Weights of a small mixture-of-experts language model, trained from scratch on English Wikipedia.
Size: 14 layers, width 128, vocabulary 4096.
Experts: 256 experts in each of 14 layers, 64 squared ReLU neurons an expert, 4 picks a token, a softmax router.
Training: a variant of SOAP for the experts, 685M tokens.
Below are experts of layer 8 (counted from 0) of a mixture-of-experts language model. Rows are named router (the router's row for the expert), up (a neuron's input weights, with its number) and show model dimensions 0-127. Each number is 128 + 32 x the weight over its row's rms, rounded and kept within 0 to 255.
Before each expert's rows: a language model's description of what the expert responds to. This comes from a sample of Wikipedia text that the model never trained on.

# expert 49
What it handles: Commas after nouns or adjectives in sentences, leading to and, which, but or another adjective, including ", and ")," variants.
router [ 70 141 162 148 124 100 158 129 126 103 139 150 180 144 138 153 169 134 154 138  52 158 115 129 106  89 164  79 134 181 157 109  89 110 116 135 121 149 213 136  98 133 145 193 134 156 179  73 148  99 113 155 128 115 156 139 168 138  90 126 188  69  98 137 139 148  68 125 173 127  65 178 101  79 145 121 126 121 109  92 154 173 158 110 123 113 114 133 182  76  85 119  81 135 205  98 112  74 117 124 133 123  98 134  47  97 163 131  96 105 143 153  92 143 177 164 121 100  95 134 103 118 123 147 102 124 110 131]
up0 [ 98 116 150  91 109 113 155  80  96 111 152 145 217 109 131 115 134 114 117 172 140 137 115  84 190  89 192  92 112 156 118 153 126  63 114 104  91 110 180  89 129  76 172  84 158  96 108 138 134 154 160 129 114 104 124 171 147 131  47 146 137 138 139  95 107 126 123 112 163 150 114 128  85 101 129 122 114 139 133 192 133 121 129  91  46  75 147  92 184 137 169  86 152 122 101  80 148 118 137 153  97 188 128 129  96 200  89 161  70  92 158 108 188 135 145 168 105 120 111 141 157 103 152 104 119 165 116 119]
up1 [162 139 110 107 178 165 153  98 130 180 129 118 137  49 168 116 127 134 193 139 138 204 115 155 102 142 104 132 132 115  88  81 150 106 169 189 138 154 178 103  58 134 186 128 222 189  91  99 160 173 172 110 144 136 124 105 105 113 138 135  78  97 100  68 157 159 114 127 176 116 120  80 154  96 132 160 169 121 107 107 142 129  86 123  97 146 103 137  89 136 121 104 134 155 145 109  89 104 116 133 164 102 119 125 184  85 124 110 115  89 113 100 154 144 106  55  98 116 123  90 104 159 100  96 148 163 165 116]
up2 [162  83 134 141 117 139  99  95  93  70 142 105 187 135 149 165 151  94  70  57 129 142  90 118  80 149 116 154 123  75 168 119 113  42  78 173 174  79 162 153 132  97 137 110 136  78 128 160 126 161 136 155  92 197 166 137 153 114  87 112 139 138  91  75 164 118 150 135 125 107 129 115 144 135 105 156 175 127 137 123 158 126 189 148 143 172 130  83 152 221 117 116  99 153 139 137 147 149 121 158 130 139 183  92 107 113 124 159 107 167 129 157 175 132 171 107 130 100 139  76 143 137  63 153 156 160 154 171]
up3 [ 92 179 127  78 103 172 148 179  92 119  77  93  83  66 183  96 148 132 144  99 119 158 140 104 141 124  82 163  65 109 101  97 176  79  96 148 162 137  92 189 116 142  77 121  85 135 118 167 146 125 148 104 171 135 163 123 139 177 143 132 121  91 176 121 119 111 119 141  96  59 133 137 166  97 128 143 125 169 121 125  91  70 111  87 129 147 163 105 152 100 105  89 129 125 115 133  71 177 136 114 185 113 130 169 168 119 110 169  74 122  88 190 160 121 147 107 130 174  90 180 172 137 114 161 120  78 136 154]
up4 [131 133 101 119 191 138 149  79 104 126 150 114 152 176 101  98 139 162 113 138 150 135 174 153 144  94 174 122  66 142 120 143 186 130 100 189 168 117 121 104  89 142  91 168 155  98 101 177  88 146 169 150 109 132 144 109 138  68 117 113 232 140 132 117 111 122 119  83 178 123 109 175 175 112 127  40 107 159 178  89 136 135 130 151 106 118 137 162 111 100 151 141 124 155 128 150 126 116  52 107 128 142 130  80 150 124 125 106 149 100 130 101  42 158 119 137 119 122 109  75 130 183 107 164  96 161  89 191]

# expert 6
What it handles: Closing parentheses, closing quotation marks and brackets after a word or number, plus past verbs died, came, began, and °E/°W.
router [110 172 111 154 164 150 123 103 124 200 124 146  91  96 176 146 147  78 160  85 149 133 111 215 105  73 107 151 111 107 124 157 108 127 112 125 139 151 103 137 113  84 113  81  98 139 167 167  57 192 108  99  91 149 147  94 107 135  96  91 113 161 170  93 138 104 117  69 123 187 161 186 156 107 112 130 150  98 157 187 107 133 131  65  83 131 112 161 153 143 160 166 147  65 136 143 137  94 122 160 147 102 111  74 118  81 159 162 143 113 140 143 129 180  82 159 159 123 125  67 126 174  86 147 130  91 129 120]
up0 [135 138 125 130 117  98 150 137 169 142  54 150 142 137 134 130 165 158 102 110 152 116  98 109  87 129 116 166 139  91 108 124 105 111  99 157 200 110 109 118 159 180 131 168  81 162 135 124 105  98 146 182 110 111 124 102 101 150 135 159 148 122 108 127 159 151 125 157  31 110 157 114  75  95 159  89 161 128  62 172 154 142 185 140  70 165  88  89 121 145 124 169  83 135 140 117 184 136 110 109  88 171 140 100  78 107  67 163 184 141 132 115 102 111 125 121 130  95  77 119 195  72 139  46 168 127 126 106]
up1 [106 138 174 155  86 162  91 114 116 107 173  84 106 109 114 137 181  61 139  89 117 163 176 156 141  44  80 130  75 164 122  79 139 114 173 134  93 131 213 192 103 161 145 147 154 152 124 145 148 123 140  97 104 119 143 154 114 163  74 153 129 107 172  87 149  84 152 135 134  93 118 119 128 111 115  90 159 103 146 141 125 124 157 121 113  75 164 164 123 144 121 106  70 131 151 121 127 150 118 128 118 115 205 188 131 125  70 176 126  96  56 132 129 180 121 110 180 106 103 178  89 130 158 117 135  96 173 121]
up2 [115  86 104 147  87 168 153 191  89 154 152 153 119 120 172 108 151 124 164 133 113 115 118 162  90  79 122 166 159 123 100 144 145 115 139  87 161  56 129 175 150  94 129 148  82 116 163 128 129 133 164 177 146  94 138 160 116  97 105 173  86 155 110 107 146 115  89  62  89 128 133 108  74 132 115 112 113 124  90 164 169 157 145 146 107 138 115 163 117 140 158 102  64 139 184 155 115  75  89  98 102  91 188  55 131 164 116 116  64  69 160  75 109 131 185 126 127 137 111 121 164 158 123 148  77  91  69 161]
up3 [ 94 119 108  76 117  76 107 130 114 120  91 106 126  95 129 160  66 136 143 153 137 106 113  87 158 156  68 113 116 180 129 113 112 159 117 145 128 109 109 138  80 108 110 137 128 140 139  89 146 124 105 147 129 105 101 127 141  82  85 133 168 149 110 163 142  73 157 114 107 117 166 123  53  88 140 184  98 108 100 112 139  98 168 138  85 154 123 175 124 169 141 132 220 178 136 148 154 115 120  77  86 107 197 118  98 193 103 118 112  74 188 186  33 140 196 130 124 135 116 145 179 116 128 102 108 160 127 141]
up4 [ 76 101 106 193 159 167 139 104 142 136 182 124 170 156  61 147 104  86 141 117 128 113 148 161 133 161 103 200 164 160 149 167 152 125 159 159 119 196 140 105 122  90 135 153 150 119 176 176 112  47 158 141  86  70  94 140 151  91 127  84 133 156  75  72 135  88 161 127 130 162 127 131  84 139 186  94 137 144 167 120 141 129  98  92 132 170  97  63 169 134 134  76 131 125 155 125  95 119 127 182 130 161 138 103 141 152 175  94 145 137 135  81  98 140 129 142 114 128 103 139 158 132  91  50 137 139 170  93]

# expert 54
What it handles: Space, en dash, minus and parenthesis tokens before digits in table cells, ages, heights, dates and coordinates.
router [154 142 121  86 153 101 167 141 148 112 179  83 100 154 146  81 177 175 120 136  96 158 126 160 187 141 178 101 180  62  90  93 128  88 103 109 115 112 136 160 173 167 141  84 123  91 147 186 134 138 154 169 119 139  84 122 160 162 137 114 190 132 123 158 107  79 125  97  63 113 166 125  43 125 183 126 104 107  80  51 126 124 149 101 171 151  91 115 135 159 110 177 155 136  82 174  97 128 116 133 133 156 136 120 140 115 152  87 149 151 128 137  65 161 159 100 120 169 107 145 202 114 125 140 125  94 123 117]
up0 [109  80 108 155 142 110 147 121 113  84 119 174 117 208 128 110 137 120 132 152 125 176  64 138 128 108 151 113 162  87 137 136  96 107 104 138 133  95 152 161 139 135 141 152 117 137 101 185 208 112 149 121 116 103 141 113 118 115 178 109  82 138 116 111 105 134  93  61  62 137 109 142 158 129 150 159 107  95  82 100 111 144 160 182  94 135 191 190 178 127  86 110 119 141 108 219 150  78 140 139 149 103 151  82  61 159 160 118 158 148 158 114 120 160 124 101 197 138 126  92 151  76 130 114  93  78 164  85]
up1 [150 111 110  96 147 106 180 145  64  65 112  71 169 143 111 195 133 169 108 142 176  89  74 147 152 125 157 124 157 164 126 128 205  99 112 122 146 133 134 134 198 158 145 140 120 172 112 135  52 162  98  82 118 103 110 157 118 139 106 124 124 162 131 109 109  80 161 140  80 116 189 153 136  90 144 102  94 208  93 120 108 101 132 157 141 186 141 177 123 136 145 121 106 104 138 110 107 137  88  90 123 135 174 179 121 103 118  59 128 130  88  91 148 163 104 111 105 163  85 106 177 139 135 110 151  69 132  90]
up2 [145  98  92  96 111  48 125 126 115 132 105  75  85 182 155  84 152 169 160 132  88 110  82  91 120 129 127 134 102 139 101  71 142 161 108 159 117 146 196 161  97 128 131  77 140 163  88 111 117 143 159 156 170 154 121 160 114 130  92 170 109 112 113 149 101 172  67  77 131  57 118 108 139 162 101 107 103 116  92  82 133 190 110 188 149 157 150 150 119  83 102 143 121 130 121 186 184 112 164 164 102 144 123 164 105 103 100 129 107 171 100  82  95 156 118 162 105 194 156  67 160 101 118 105 137 127  80 151]
up3 [198 119 116 157 121 151 185 177 116 105 115  90 101 191 156 139 105 153 133 109  68 120  91 147  94  78 116 149 178 112 145 111  68  25 156 116  98 153 135 139 102 129 156 117 129 142 146 104 144  49 208 144 166 129 133 140 139 162  45  84 102 158 136 151 115  82 151  90 119  92 156 134 137  82 165 115 140 109 133 156 124 144 108 111 137 144  93  98 104 105 117 132 183 148  89 100 125 138 151 143 140 209 146 104  98 140  84 173 143 106 171 125  76 152 132 165 141 150 140 115 116 124 144  98 116  59 149 134]
up4 [103 116 106  84  94 108  99  98 145 105 151 155  72 176 144  59 106 133 130  98 126  97  83 171 120 130 161 130 220 138 101 102 140 106  81  96 125 104 141 147  74 131  98  97 106 104 121 143 159 133 120 128 131 108 154 161 109 137 170 151 214 136 122 107  97 140 127 216 109 130 122 137 134 129  57  99 106 117 107 134 100 102 141 179 177 111 100 183 134 104 172 140 130 175 168 164  54 138 131 179 137 152 109 135  68 129  99 118 144 183 101 184  80 150  98 106 110  75 185 139 121  97 135 171 148 113 131 116]

# expert 56
What it handles: Word-initial St or st pieces and similar onsets, as in Chief of Staff, Striker, Saint, abstracting, Goalkeeper.
router [150 146 133 105 146 108 127  98  91 128 107 137 106  96  76 190 155  95 127 142  91 151 138 125 156  57  87 169 158  97 123  48 100 122  86  53 133 117 129  76 161 199 104 156 169 127  93  83 121 143  83 128 127 166 129 187 127 131 122  88 102 100  82  93 130 169 189 187 162 105 128  96  94 118 103 129 151  98 149 171  84 126 181 122 121  98  89 177  96 123 150  86 159 123  92 152 115 166 151 162  95 133 186 141 177 168 169 126 115 136 116 125  92 152 165 140 138 102 134 163 105 147 172 148 121 190 122 126]
up0 [203 125 104 131 117 138 159 149 143  86 172 138 128 167 149  91 176 105  38 126  96 121  98 146 120 169 115 145  85 122 151 133  99 154 168 120  93  80 158  70 142 195 145 159  95 148 135 134 129  92 110 141  66 118 193 177 101  99  70 127 100 175 144 116  98 124  66 102 140 125 159 135  92 150 145 162 121 127 132 109 128 113 107 141 120 127  77 144 194 105 134 129 127  76 167 127 115 140  98  62 103 123 135 158 146  85 164 123 101 145 189  90  75 155 124 158  73 146 129 187  82 100 158 115 120 157 176 148]
up1 [ 84  78 133 156 131  79 137 124 151 130  74 149  96 113 144 138 156 127 115 127 190 163  58 136  91 119 133 131 151 131 186 134 107 123 147 135 132  43 155 120 115 116 104 154 125 100 122 111 159  69 109 181 145 102 196 121 149 146 118 107  92 142  58 104 120 165 113 107 112 150 118 173  81 175 100  91 146 113  88  87 208 150 141 103  83 134  68 146  56 185 113 112 137  66 115 149  72 110 105 133 150  94 150 153 140 159 132  58 128 134 124 109 118 100 108  66 131 152 146 178 160 123 164 125 153 139 134 158]
up2 [184 118 122 179  82 150 130 137 172  74 182 141 118 108 144 170 103 164  75 131 116  93 185 139 164 142  90 110 118  93 141 100 180 121 123  71 152  77 136 128 115 175 130 155 196  90 137  69 179 139 101 119 129 135 129 133 205  88 117  84  79  95 173  86 150 157 107 110 133 141 122 111 146 177 116 115 133 138 141 141 126 127 113 156 135  87 131 136 182 153  93 104 171 152 148  68 156 177 114 176 108 133  99 115 137 138  91 133 135  79 121 126 130  94 151 156  99 188 163 197 121 108  83 174 115 144 172  72]
up3 [168 144 120 173  91 157  88 124  90 135 179 138 147  93 112 143  98 132  91 109 114 163  59 157 105 192 163 134 131  66 120 214 119 158 101 116 142 164 197 173 123 131  68 186 180  57 115 104 135 174 128 183 156 172 108  95 168 109 118 131  79  95 112 128 156 170 162 134  82 114 128  97 111 162 148  97  81 135 137 168  69 114 134 130 101 140  91 109 128 126 130  72 162 138 144 115 125 124 114 145 171 190 110 147 109 139 125  94 101  99 129 110 127 148  87 173  65 112 103 158  93  93 127 164 142 125 144 113]
up4 [110  87 123 129 109 109 119 137 145 139 111 160 125  42  98 164 144 135 199 162  95  99  88 185 154 154 161 177 138 137 120 151 151 129 193  57 166  93 139  95 113 147 122 156 151 157 136 112 183 133 168 119 114 153 170 148 178 136 120 126 134 135  75 137 162 107 168  47 113 152  88 125 104 117 183 167  55 157 164  87 160 132 149 124 123 152  99  88 109 121 119  93  96 119 160 150 153 136 130  88 112  73 113  98 114 167 104 115 169 114 165 106  88 163 116 153 173 166  87 112 144 194 113 187 138 169 151 121]

# expert 18
What it handles: Standalone space token after a table pipe or semicolon, just before a number, in sports, election and climate tables.
router [157 122 115 116 122 171 149 143 115 142 169 166 199 132 114 120 140 144 119 125  90 157 140  72 126 112 133 187 147 145  80 168  95 145 143  69 114 141  93 107 191 121 119 106 138  86 105 154 115 106 154 113  66 157 109  88  78  87 162 117 188  81 182 107 131  85 143  90  78 102 101 189  95 140 153 145 148 105 135 153 110 129 146 131 154 210 102 157 164 128  85 163  92 158 120 135  95 130 118 156  77 132  75  99 157  75  77 145 110 156 179 135 107  61 157 129 124  84 188 159 116 137 130 160 113  79 133 154]
up17 [ 72 131 190 116  93 111  90 118 151 112 170 120 122 128 127 105 161 121 166  99 125 167 125 108  94 150 148 236 136 122 129  87 137 153 112  73 103  91 114 136  95 119 185 121  99 133 107 130 119  91 210 125 123 148 132 120 155 113  97 163 135 120 187 114 120 110 213  81 178 109  85 152 130 134 131 135 109 141  91 114 119 169 127 139 143 118 100 162 160 129  88 159  64 131 163  97 132 134 136 195 126  82 142 117  86 123 135 100 144 161 123 127 164 101 172  96 121  87 174  74  86 107 153 191 161 110  84 200]
up18 [129  94 158 153 171 110 153 137 142 134 169  97 128  98 111 138 153 179  99 115 108 106 115 169 160 144 121  66 176  77  87  73 167 112 164 137 135  89 176 167 108 156 133 179 120 109 140 115 151 127 203 127 143 108 174 168 134 118 126 147 144 114 150 154  90 144 133 151 125 119  93 118 131 124 113 103 111 211 158 122 135 154  97 153  75 209 149 104 134 110 102 136 122 153 126 111 164 136  87 139 175 118 133  99  75 222 111 135 182 180 109 125 114  77 126  97 123  87 132 105 100 107 167  90 122 183 221 143]
up19 [129 117 117 182 138  98 124 104 170 158 132 126 127  87 139 165 131  83 154 124 110 172 112 105 191 144 103 108 113 120 103  90  82 145 179 122  92 111 184 121 182 125  64 140 113 175 137 101 165 102 127 160 177 173 184 111 183 106 158  85 108 138 186 115 128 144  63 111  65 141 109 127 112 124 110 149  52  81 132 128 100 112 121 137 127 138 184  59 165 108 145 161 125  68 103 101 125 144 131 158 149 109 158  89  75 116 123 181 153 131 189 163 157 109 141 158 103 147 142 140 108  55 135 152 118 147 129 190]
up20 [190 143 142 149 109 137 134 123  78 106 141 198 119 126 103 178 121 154 123 118 136 135 110  95  95 117  92  64 169 111 111  93 153 154 190 132 182 149  84  54  95 135 115 147  90 123 149 113 193 120  92 104 144 150 108 138 161 132  53 160 116 119 141 142 122 110 134 159  83 103 130 108 174 133 209 180 121 176 172 137 111 153  94 154 118 153  78 133  81 100 109 104 144  93  93 155 107  56  80 211 168 156 103  93 139 171 106 153 120 114 155 135 120  95 112 136 119 113 133 140  88 108 154  70 103 120 108 148]
up21 [140  75 163 125 133 128 153 101  97 160 178 143 180 162 127 144 143 118  79 186 115 177 105  87 109 137  99  92  87 167 148  99 137 150 161  97 128  97 155 165 144  97 108 103 187  70  96 145 148 182 125 159 102 128 146 165  35 101 127 109 130 139 130 172  77 116 136 138  72 178  94 151 164 169 141 124  99 123 137  67 114 115 146 128 146 144 102 136 200 137 110  67 103 116 149  63 173 129  53 177 148 130 154  98 103  97 115 109 168 114 146  72  94 107  98 117 153 102 130 105 129 138 176 121 164 135 163 157]

# expert 40
What it handles: Word stems and pieces like al, an and ar before suffixes such as -ist, -ic or -ions, as in botanist, legal, battalions, Hispanic.
router [ 94  93 109 165 129 154 172 125 205 136  94 163 122 109 115 117 153 102 152 185 142 177 123 133  91 159 117 196 192 138 169 173 112 142 102 161 114  75  97 135 149 124 117 114 169 101 133 159 117 156 129 137 137 147  96  97 107 140 101 135 161 151  91 120 121  89  68 128 130  99 171 128 109 105 156 118 131 170 156  81 144 115  66 121  72 148  91 182  73 158  60 150 102  76 113 156 124  92 115 156  79 156 183 106 137 151 112  91 103  89  87 120 157 157 136 165 118 149  80  88 111 180 100 132 196 111  85  90]
up0 [ 83 141  77 146 142 142 121 121  81 151 120  84 137  71  97  87  86 114  71 145 112 125 179 158  81 184 115 145 149 191 148 113  93 107 137  76 153 108 171 139 127 160 123 144 143 157 218  86 166 134 101 162 123 195 158 136 127 127 127 152 159  63  80 160 127  96 105 131 163 117 117 118 127 134  77 118 104  94 148 210 160 155  67  48  88 141 128 141 135 118 132 155 203 141 163 112 151 109 111 149  88 136 123 152  95  97 114 137 139  99 125 136 189 132 103 129 129  98 117 138 149 127 131  93 142 137  62  91]
up1 [103  91 179 161 100 166 116 121 146 138 118  93 133 122 110 159 110 118 143 189  96 104  41 132  97 172 129 140 142 121 106  91 130 139 150  84 184  57 127 128 116 135 121 165 143  80 128 146 125 140 114 196 143 104 101 114 120  90 134 141 124 111 124 134 173  52 108 117 104 182 148 151  56 102 159 136  98 173 217  97 212 109 119 141  63 139 103 172 120 175 140 131  67  94 174 135 133 176 142  98 124 116 115  71 102 145 117 151 180 128 135 153 143 128 160 106  93 126 139  85 117 186 136 134 124 137 118 158]
up2 [111  91 152 115 104 117 162 123 104  87 119 143 110 140 156 101 157 130 157 166 117 129  93  54 169 112  99 154 168 140 136 182 173 136  45 174 129 163  86 136 126 176 175 201 134  87 170 158 112 140  95 102 147 152 151 109 153 112 105 135 145  76 107 111 104 174  90 159 132 105  90  40 138 136 138  91  97 100 141 106 110 155  48 146 151 171 105 137 127  97 108 166 140 134 150  91 212 104 139 105  88 142 117 160 163 183 157 143 138 131 132 158 173  82  47 159 106 112 132 116 133 114 134 136 166 122 119 144]
up3 [ 88 102 137 120 127 156 185 118 126 159 117 177 144 158  85 144 137 102  98 146 136 155 152 167 104 144  90 131 166 157 150 143  92 173 176 118 169  92 147  66  79 109 103 106  63 133 145 114 127 131 103 140 179  99 127 152 147 135 125 160 135 135 207  93 106  63  95 164  90  36 174 125 151  91 143 116 117 192 103 117 123 165 126 146 109 148 158 144 126 120  86  82  97 143  92 142  43 106  73 128 119 155 161 152 149 166  67 142  62 113  95 149 151 121 128 121 104 100 147 180 107 141 149 102  98 161  93 148]
up4 [105 124 149 126 145 144 136  90 153  78  95 193 100 111  68 122 162 102 142 180 129 122 133 187 136 104 129 225  98 135 105 184  86  69 189 143 111 141 136 123 152 125 110 184 102 107 113 114  89  95 111 152 133 142 164 142  62 166 139 155 147 123 131 108 148 106 101 122 132  91 171 117 131 126 178  98  56 165 131 106 135 145  93 185  81 165 117 180  91 121 107 143 141 148 129 132 148  89  67  85 120 142 122 132 176 171 179  52 132 109  72 115 127 155 154 100 110 129 162 131 155 134 124 109 159  61 129 112]

# expert 37
What it handles: A lone space token between a month name or comma and the following day or year number, as in June 3, 2016.
router [133 149 133 117 138 103 178 100 189 111 124 117  97 144 179 104 158 152 138 139 109 152 136  94  88 128 175 135 121 113 115 144 169  69 152 128 139 156 141  86 133 124 158 136  95 110 146 169 107 111  68 109  98 125 113  98  93  87 164 162 145 145 140  93 105 121 155  90 103 152 155 131 115 134 124 167 124 174 105  79  99 191 181 119 124 161 138 133 196 113 161  79 106 140 134 153 110 173  71  75  85 118 185  41 148 107 103 145  89  76 133 105 200 161 134  63 122 172 158 118 137 123 190 137  79 108  86  79]
up0 [140 142 163 124 148 104 169 177 172 145  74 144  82 166 173 109 160 150 126 113  60 172 101 102 105 149 108 196 209 142 136 118 175 121 168 174 103 138 118 120  80  86 149 177 144 135 116 119 145 144 140  96  98 112  79 157  87  76 113 147 129 117 103 108 154 149 141 128 100  96 102 126  83  86 184 150 137 142 173 160 103  88  79 137 192 152 140 122 149 125 122 123 139 114 114 156 135 136 131 152 157 161 174  69 101 110  80 123 111 167  69  88 119  83 107  95 178 123 136 187 122  82  77 158 114 128 102 186]
up1 [ 74 107 162 128 175 117  98 104 140 134 112 135 124 207 118 192 165 144  88 123  62 146  85 115 142  82 148 106 116 178 127 139 147 113 126 115 145 131 132  98 148 124 153 110 127 164 120 177  87 132 156  84 154 106 103 147 117 178 133 144  89 123 134 144  79  89 142 195 150 136 122  81 129 153 120 178 201  86 110 107 145 112 124 124  82  97 151 166 158  62 147  94 168 101 165 103 163 141 161  81 184  96  77  87 119 139 158 114  99 167 125 103 148 100  78  67 111 164 164 131  84 113 165  54 119 166 128 121]
up2 [185 123 117 145 144 117 166  82 159 148 139 123 136 153 109 126 124 136 136  68 132 115 100 161  97  88 121 133  76 121 167 115 168 114 190 108 108 144 161 113 149 116 158 106 138 162 154  95  89  38 146 182 161 147 136  90 123 138 143  93 121 102  87 111 200 114 121 171 107 123 155 148 173 125 119 127 156 108 186 144 128 144  97 139 101 157 172 152 205 121 196  70 156 162 112 133 113 133 115 126  99 122  94 147  91 104 129 106 208 148 132  92 109  89 147  66  95 123 159 106 173 194 143 136  65 164  85  87]
up3 [129 149 112 115 120 141  98 137 146 143 119 106 138 141 159 134  74 108 129  84 168 137  88 134 198  82 187 105 123 136 194 125  90 162 147 207  87  95 166  80 176 146 126 159 120 166  68 162 165  98  93 135 149  95 174  81 153  83 103 122 145  89 116 125 118 122 126 154 183 129 132 134 149 113 128 134  84 160 137  78 113 179  86 173 115 133 145 131 189  93  77 106 161 137 131 183 137 143  73 131  69  89 138  92 134 113 117  97 164  91 163 166  95 130 146 130 107 136 156  91 155  84 154 205  83 106 108 104]
up4 [154 180 172 197 112 110 188 204 153 125 137 130 125  97 118 115  93 115  99 115 120  78  65  94 123 183 105 115 122 147 199  96  97  48 146 113  90 162 164 105 150 132 162 154 127 120 144 155 147 138 134 143 155 112 116 131 130 142 142 106  98 183 224 112 115  84 112 146 109  88 167  93 162 137 112 179  85 112 111 132 130 181 157 204 110 192 125 128 129 162  90 142 154 108 144 130 114 138 159 119 122 132 168 105  94 104 116 116 168 127 121 121 122  92 152 104 133 118 169 118  59 148 101 135 134  86 108 198]

# expert 36
What it handles: Verb stems and endings like ed, ing, ated after to or was, e.g. revive, complete, pursue, released, held, played.
router [136 151 183  88  98 127  95 149 167 132 134  88 170 222 146 110  93 162 107  57  83 118  99 153  87 147 167 122 114 169  76 155  95 148 136 160 169 153 104 133 135 217 125  98 104 153 136 147 162 104 186 118  95  99 146 130 147 104 125  86 143 116 132 111  92 110 105  98  69 177 124 122 121 149  73  20 112 167 197 182 124  93 173 171 102 144 143 115 178 113  91 162 165 115 119 157 133 139  99 113 140 154 104  97 107 124 117 139 153 151 120 127 140 132 148  98 110 152 181 172 145 115 139 129 108 132 114 125]
up0 [128 140 192 141 150 123  90 116 122 106  92  93 150 146 133 102 102  79 163 157 104 130 148 142 110 138 219  76 137 137  70  72 150  79 153 136  86 111 143 191 174 135  95  99 106 178 100  84  45 109 124 123 120 133 150 161 117 119  90 150 105 110 105 147 122 203 131 126 185 145 106 113 127 141  98  76 142 148 145  87 117 100 100 137 190 142  81 155 165 138 121 152  93 190 184 193 156  87  95 117 116 152 142 122 124 125 124  99 134 121 116 171 125 189 194 118 141 121 145 109 179  72 140 153 119 111 138 137]
up1 [154 121  91 151 195  71  87 172 145  92  79 141 101 123  98  99 138 100 142 134 184  98 217 125  85 106 161 114 108 166 116 169 113 153 109  97 191 150 117 131 109 143 125 111 149 125 107  84  94  92 121 112 195 151 112 148 153 124 185 118 148 127 139 143 161 128 119 144 129  86 130 209  91  82 114  71 106 145 161 153 196 100 102 157 140 131 165 117 155 124 155 158 159  66 136 169 104  54 120 151 116 142 132 163 123 164  82 178 144 147 151 175 104 139 167 157  92 153 165  98 124 145 111  95 160 104  89 111]
up2 [141 121 128 126  82 148 127  88 109  99 198 119 146 141 103 165 188 137 154  90 128 113 169 162 122 198 117 165  68 111 155 198  90 104  69 203  79 157 154  90 142 174  83 102 125 187 118 132 165 102 139 127 135 143  98 100 135 115 129  91 125  88 167 112 152 128 125 125 125  71 136  97 167 156 104  98 175 147 177 150 143 146 152 154  85 153 170 139 157 141 139  71 131 154 113  97 151 140  64 105 122 119 154 164 137 153 112 122 133  84 177  88 101 142 153  72 101 135 159  89 108  83  78 190 117 100 150 130]
up3 [123 174  96 158 133 131 165 122 170 140 137 125 149 162 148  86 132  72  78 131 133  92 120 141 103 111  54 158 184 110  75 115 114  70 121 133  82 130 140 113 152  70 110 153 145  83  92 150 141 141 144 161 122 132 113  89 157 142 106  77 133  96 168 118 122 153 148 113 133 144 128 114 162 151 154 122 192 177 142 155  77 157 164 126 158 131 125 130 190  65 109  75 111 134 141 126 172 132 149 126 120  77 130  89  47 123  98  86 145 176 120 142 191 105  77 141 127 147 101 129  84  34 104 190 138  93 139 159]
up4 [114 154 108 127 150 170 154  62 169 133 107 131 141  53 151  82 154 109 113  80 126 134 106 155 103 126 188 141 168 134 135 106 119 168 147 204 151 128 120 164 143 112 160 119 144 133 110  77 193 142 146 193 150 144  96 105 149  82 132  73 125 140  95 170 189 142 107 113 181 106 138 149  56 138 106 139  89 171 169 124  76  96 135 143 128 114 154  87  71 121 209 137 114  85 178 145 114  88 113 161 142 108 144  98  77 167  75 136  90 142  87 140 116 154 123 118 161 165 133 114 115 121 177 122 170 121 159 156]

# expert 16
What it handles: Word pieces containing n or l inside or starting words, such as mill-enn-ium, Kn, kn and short-lived, often followed by suffixes.
router [137 170  87 103 129 109 146  96 139 162 131  79 120  90 114 122 160 116 154 113 131 198 146 105  97 103 129 102  87 169 154 125 158 111 144 159 131 142 108 201 145 143 121 123 150 140 107 146 103 114  95 101  43 172 150 136 110  78 105 134 158 150 119 140  94 130  98 202 172 139 101 112 183 182 166 140 150 115  53 188  88  89 123 121 109 121  66 149 125 183 183 136 165  88 102  85 167 148  86 135 145 102 112 115 128 179 149 111  87 132 109  81  85  93 152 143 175 119 142 173 137 124 164 148 136 180  62 151]
up0 [124 146  91 169  85  93 130  53 138 111 149  84 103 123 120 109 112 141 125 136  89 150 161 210  92 120 144 155 132 189 184 157 169 162  88 109 170 145 127 112 135 136 143 130 120 198 136 151  99  89 104 121 146  82  90 156 158  81 130 143 163 132 130 185  86 140 146 125 158 134 226  85 138 166  96 109  96 155  59 141 129 106 121 136 186 147 107 144 196 148 140 132 100 137 113 134 139 132  99 129 138  51 152 122 110 171 127 120  84 155 120 141  91  77  96  46 108 104 131 140 129 112 137 157 153 161 175 129]
up1 [ 70  75 135 177  23 130 125 179 176 131 132  97  96 151  90 185  92 113  97 158 111 175 116  81 129 121 139 134 120 135 152 151 162  94 151 167 141 122 142 163 129 147 124  97 177  77 121 164 113  80 137  92  90  86 190 102  86 105 163 141 135 109 129 139  94 130 123 144 177 171 124 128 168  93 147 156 122 134 104 144 129  89 107 149 136 201 140 161  97 153 102 124 112  95 147 168 103 128 109  95 151  72 111 110 116 188 183 109 103  81 126 108 100 110 164  84  98 111 150 195 190  84 127 135 145 166 125 122]
up2 [100 130 113 172 112 143 125 130  90 105 164 131 143  94 149 112 143 127 113  84 115 162 116 156 127 223 105 117 150 150  80 190  83 128  70  79 118 154  84 126 107 109  82 196 125 100 137 151 160 124  78 121  98 106 134 146 117 112 144 142 159 124  92 102 167 110 138  92 153 150  87  74 169 168 177 110  97 116 139  96  75 150 133 137 104 135 141 131 170 169 122 161 195  96 137 167 177 146  87  93 133 122 164 114 133 157 173  38 114  71 101 111 106 117  61 149 122 130 122 109 176  80 164 157 149 181 150 133]
up3 [121 194 151 121 131 131 141 155 125 107 142 132 153  61 129 179  87 157  73 152 159 156 121  84  59 121 156 117 110 139  81 136 187 128 123 147 140 121 106 122 176 159 165 150 138  81 161  92 201  82 126 100  93 140 181 137 166 111 112 119 162 108 110 161  85 136 126 121 198 162 132 141 162 123 126 118 101 164  62 137 119 106 132 124 114 131 110 115 158 143 112 140  95 134 218 121 159 121  92  81 110  54 147 119 159 194 165 146  88 115 130  84 176 111  58 118 133 104 139  63 143 140 176  98 111 155 119 122]
up4 [115  99 146 108 122  88 134 126 132 158  86 150 107 129 142 111  75 177 194 127 133 109  35 111 110 141  98 133 149 134 148 119 125 145  75 171 197 125 101 146 165 112 131 156 133 109 156 185 142 100  57 143 159 147 171 144 116 115 119 154 130 170  64 110 149 130 108 199 133 139 179  99 163 147 200  84  58 130 121 109 105 162 168 130 102 177  74 103 137 131 145  99 145 128 130 146 133  82 141 157 144  97 145  84 108 159 124 163  94 118 124 137 123 113  84 163  56 120 105 113 162 108 116 138  82 118 213 164]